{"num_hidden_layers": 8, "hidden_size": 640, "n_experts": 24, "experts_per_token": 2, "d_expert": 480, "d_shared_expert": 0, "hidden_act": "tanh_gelu", "moe_layers": [2, 3, 4, 5, 6, 7], "router_score": "sigmoid", "normalize_top_k": true, "routed_scale": 1.41, "balance_loss": 0.000815, "balance_bias": true, "router_logit_norm": 1.0, "init_std_router": 0.0244, "lr_router": 0.000539, "num_attention_heads": 5, "num_key_value_heads": 1, "head_dim": 128, "vocab_size": 9260, "norm": "rmsnorm", "norm_place": "pre", "norm_eps": 1e-05, "positions": "rope", "rope_theta": 100000.0, "rope_fraction": 1.0, "qk_norm": false, "attn_scale": 0.0884, "tie_word_embeddings": false, "parallel_block": false, "init": "normal", "init_std_qkv": 0.0266, "init_std_o": 0.0266, "init_std_up": 0.0266, "init_std_down": 0.0, "optimizer": "ademamix", "learning_rate": 0.000157, "beta1": 0.9, "weight_decay": 0.67, "lr_head": 0.00552, "max_grad_norm": 1.0, "warmup_steps": 307, "schedule": "wsd", "decay_fraction": 0.669, "decay_shape": "cos", "final_lr_fraction": 0.0, "batch_tokens": 65536, "max_seq_len": 384, "doc_mask": true, "z_loss": 0.0001, "train_tokens": 543600000, "max_steps": 8295, "dataset": "wikipedia_en"}
Below are experts of layer 4 (counted from 0) of a mixture-of-experts language model. Rows are named up (a neuron's input weights, with its number), down (a neuron's output weights, with its number) and show model dimensions 160-239. Each number is 128 + 24 x the weight over its row's rms, rounded and kept within 0 to 255. Numbers have three digits each.
Before each expert's rows: "comes after" lists some tokens at least twice as common just before its tokens as in all text. This comes from a sample of Wikipedia text that the model never trained on. Tokens count by the router's weight.

# expert 18
comes after: " ", ".", "201", "200", "202", "–"
up0:108113162141135119119160145113152182065147174142152117138097144152149144123132106099113072112122170126149128138159162139132119131162139111145070134129134151093164102143164156101182121167108120126116073127098142117110158105070121185109141126
down0:131121196105128117168124126141123152134129135122143128090124171111131131126116162122139169154141143135131108146113120135097109114124121135138131141138105129099125128106131122138142136139120106146121124153112127091112148103125127129161098134
up1:133063151165088156141102142071144084132121149130128184140132164092132092116086140113103129098110090127134144112140136112159108114157172099094106166097118133154066172166124139114097110187132118126126120122105102106124139116138107114135157152
down1:094121160159148143151127133114122127178130143124098118096121114157137149138155153143079116102125119129108123184172125145108099180132113102166123108152136100126126094148096134135134148116124134127069115147136101123162133152157161133133120100
up2:136115161112152109094121115133121122132123144094160094148079141109131125136146142141124111128115124140126141149178122118111085155149165110121134139084153156104133152146110151121089119122120169137127118128132117182114152152164133147203143084
down2:066139127111132096092146106148129094116149149132138135109149162117132088111149108149087138129147091128144132149095106134146117106088124152115081128103127151196100147085138159111116153099098158133154154109142139127141107157142091088122164135
up3:157161102127127086125106147099161120100098115144141157138133147132170116156122096144085141106145148128128151140099142131150112059135120132137109138104114163169172102104112154158143118153141106145120135145150132124123125136129179174181099117
down3:132136112089135098135168129124107106098088125140103098124105113178150111124122108170126119131135129127139147105131135175138126112120137134133142101186117108156107139135149155102145156110141131107097155113117142164104130131137114129117125130

# expert 7
comes after: " |\n", "0", ")", "1", "2", "3"
up0:128143150149124130098117106112111159106124106151139138133103123133104152085098102102172096103094163069146184170138094078138096122149138132157119131151175113135136148114126157110115134115148167110129141069132144155146162123092142132126142165
down0:115153095158103107130122130115105146132144138113108155084149129097126127155146115101149145089171097147157141132119142145118129144053107134169147109124112157139149153138100156152125157150154100127128130141142120150157115097117145119149132151
up1:135099149097135154140137119140170193075130125129128159138100116131155103090164167145101105125119098126154086129152132102115137139177121164156094163110162095094142124120147133111124076091142142160119147143131149084166184129120159177127150128
down1:102108134102113114106125135180146069142090119140133170153147081149143141133109124143084143107115156099095102108153134141125108108103120112133109100169134143167130120127083108129134156129136180146093129115134148177127122113165144119085134157
up2:134150106148124117152126164105114161169104151149153116110116117147125114128131153101144137156103119124145164135121132129118142132125150154126100171134160130156142121105098133094140110090119133087117116106125148187104116154073090115154118118
down2:137106141146098100130100123163136132117125125128109096110139127161094086148152136164122148107130138152166121128140132128149113120142134088113117102101101148126157136121150162125103134178129170139146115092142119129117125110176153117125154101
up3:172107178137122094113088129156109129118121114122135112125081119091152142126103161144155096164109092144154148105175141151170117113139118132142144104126148139137136119154142111145121141101124128110119152116153144135101102175101116100107160106
down3:093151122129156107087117108134151137158156111103116126156138072153131110105156129111137110123124137106083158095098154134110116136110144134159120118077149140106147112141170126141146080164118095147118089162154164181132120156143160092103118122

# expert 11
comes after: " |", "|", ";", ":", " in", " October"
up0:110127129152139122136114196137120192109131192099119108138121132127124150142125103089100130136130135129124136108143140104134097112158169147136074135130131114178128132130151147055106110123112139125139132130111139155117119126116141122129145123
down0:115159134125124134135145163120105158136097080103103148110150127113124144114090084113156098156116136146143099131147100129152130150106134110128142100167131155137161127149144130152153140137153157111133148162122143153111110122148141188151124152
up1:162096118114137129147118120118125145094114145119132133141121185099130159106108130127122060119130119134118155145137169140145168077151140081155172117141119126187108136124116124095120101165128136197174138135101149119099187094158131150126136147
down1:148128129144145108127138125132079146155099094130123164114160087145125131116176113152103149075114128147113135147129139143133089130126108113109126123106164139125147120125150096131102080114138131143115107134108122139162140097097137102181129183
up2:104113143141106166131137139109155142122131174150125136111108090108099141125133123125112150151152110077116090107095169087100159140147123177148139118104133138168120140106110158087090115128108119136125142112146189153095173110087163151130119139
down2:169128107111126143098140154112116130103120076111124149157079096133068142142138117099169091140095091132147072124122122103147115146123162129126181123092133118120104136130154093135157118139136115117140142160151106108106108114133154098119149115
up3:133163110153117112152112128105161157134128112148114137119111185092174165112078146113111140124135136095134121107164142137107122105135108110126107146110109149163104126136143157134135176136101119128128119155160145115105145133136114140112142149
down3:145127111074111142148162112117144133154147137110125163133142152111110116136088114151131109183135136113178111129109123161128139140124117120142112117145114134150092168147157119131125159143136122120135116119162159137137145165123170139171102102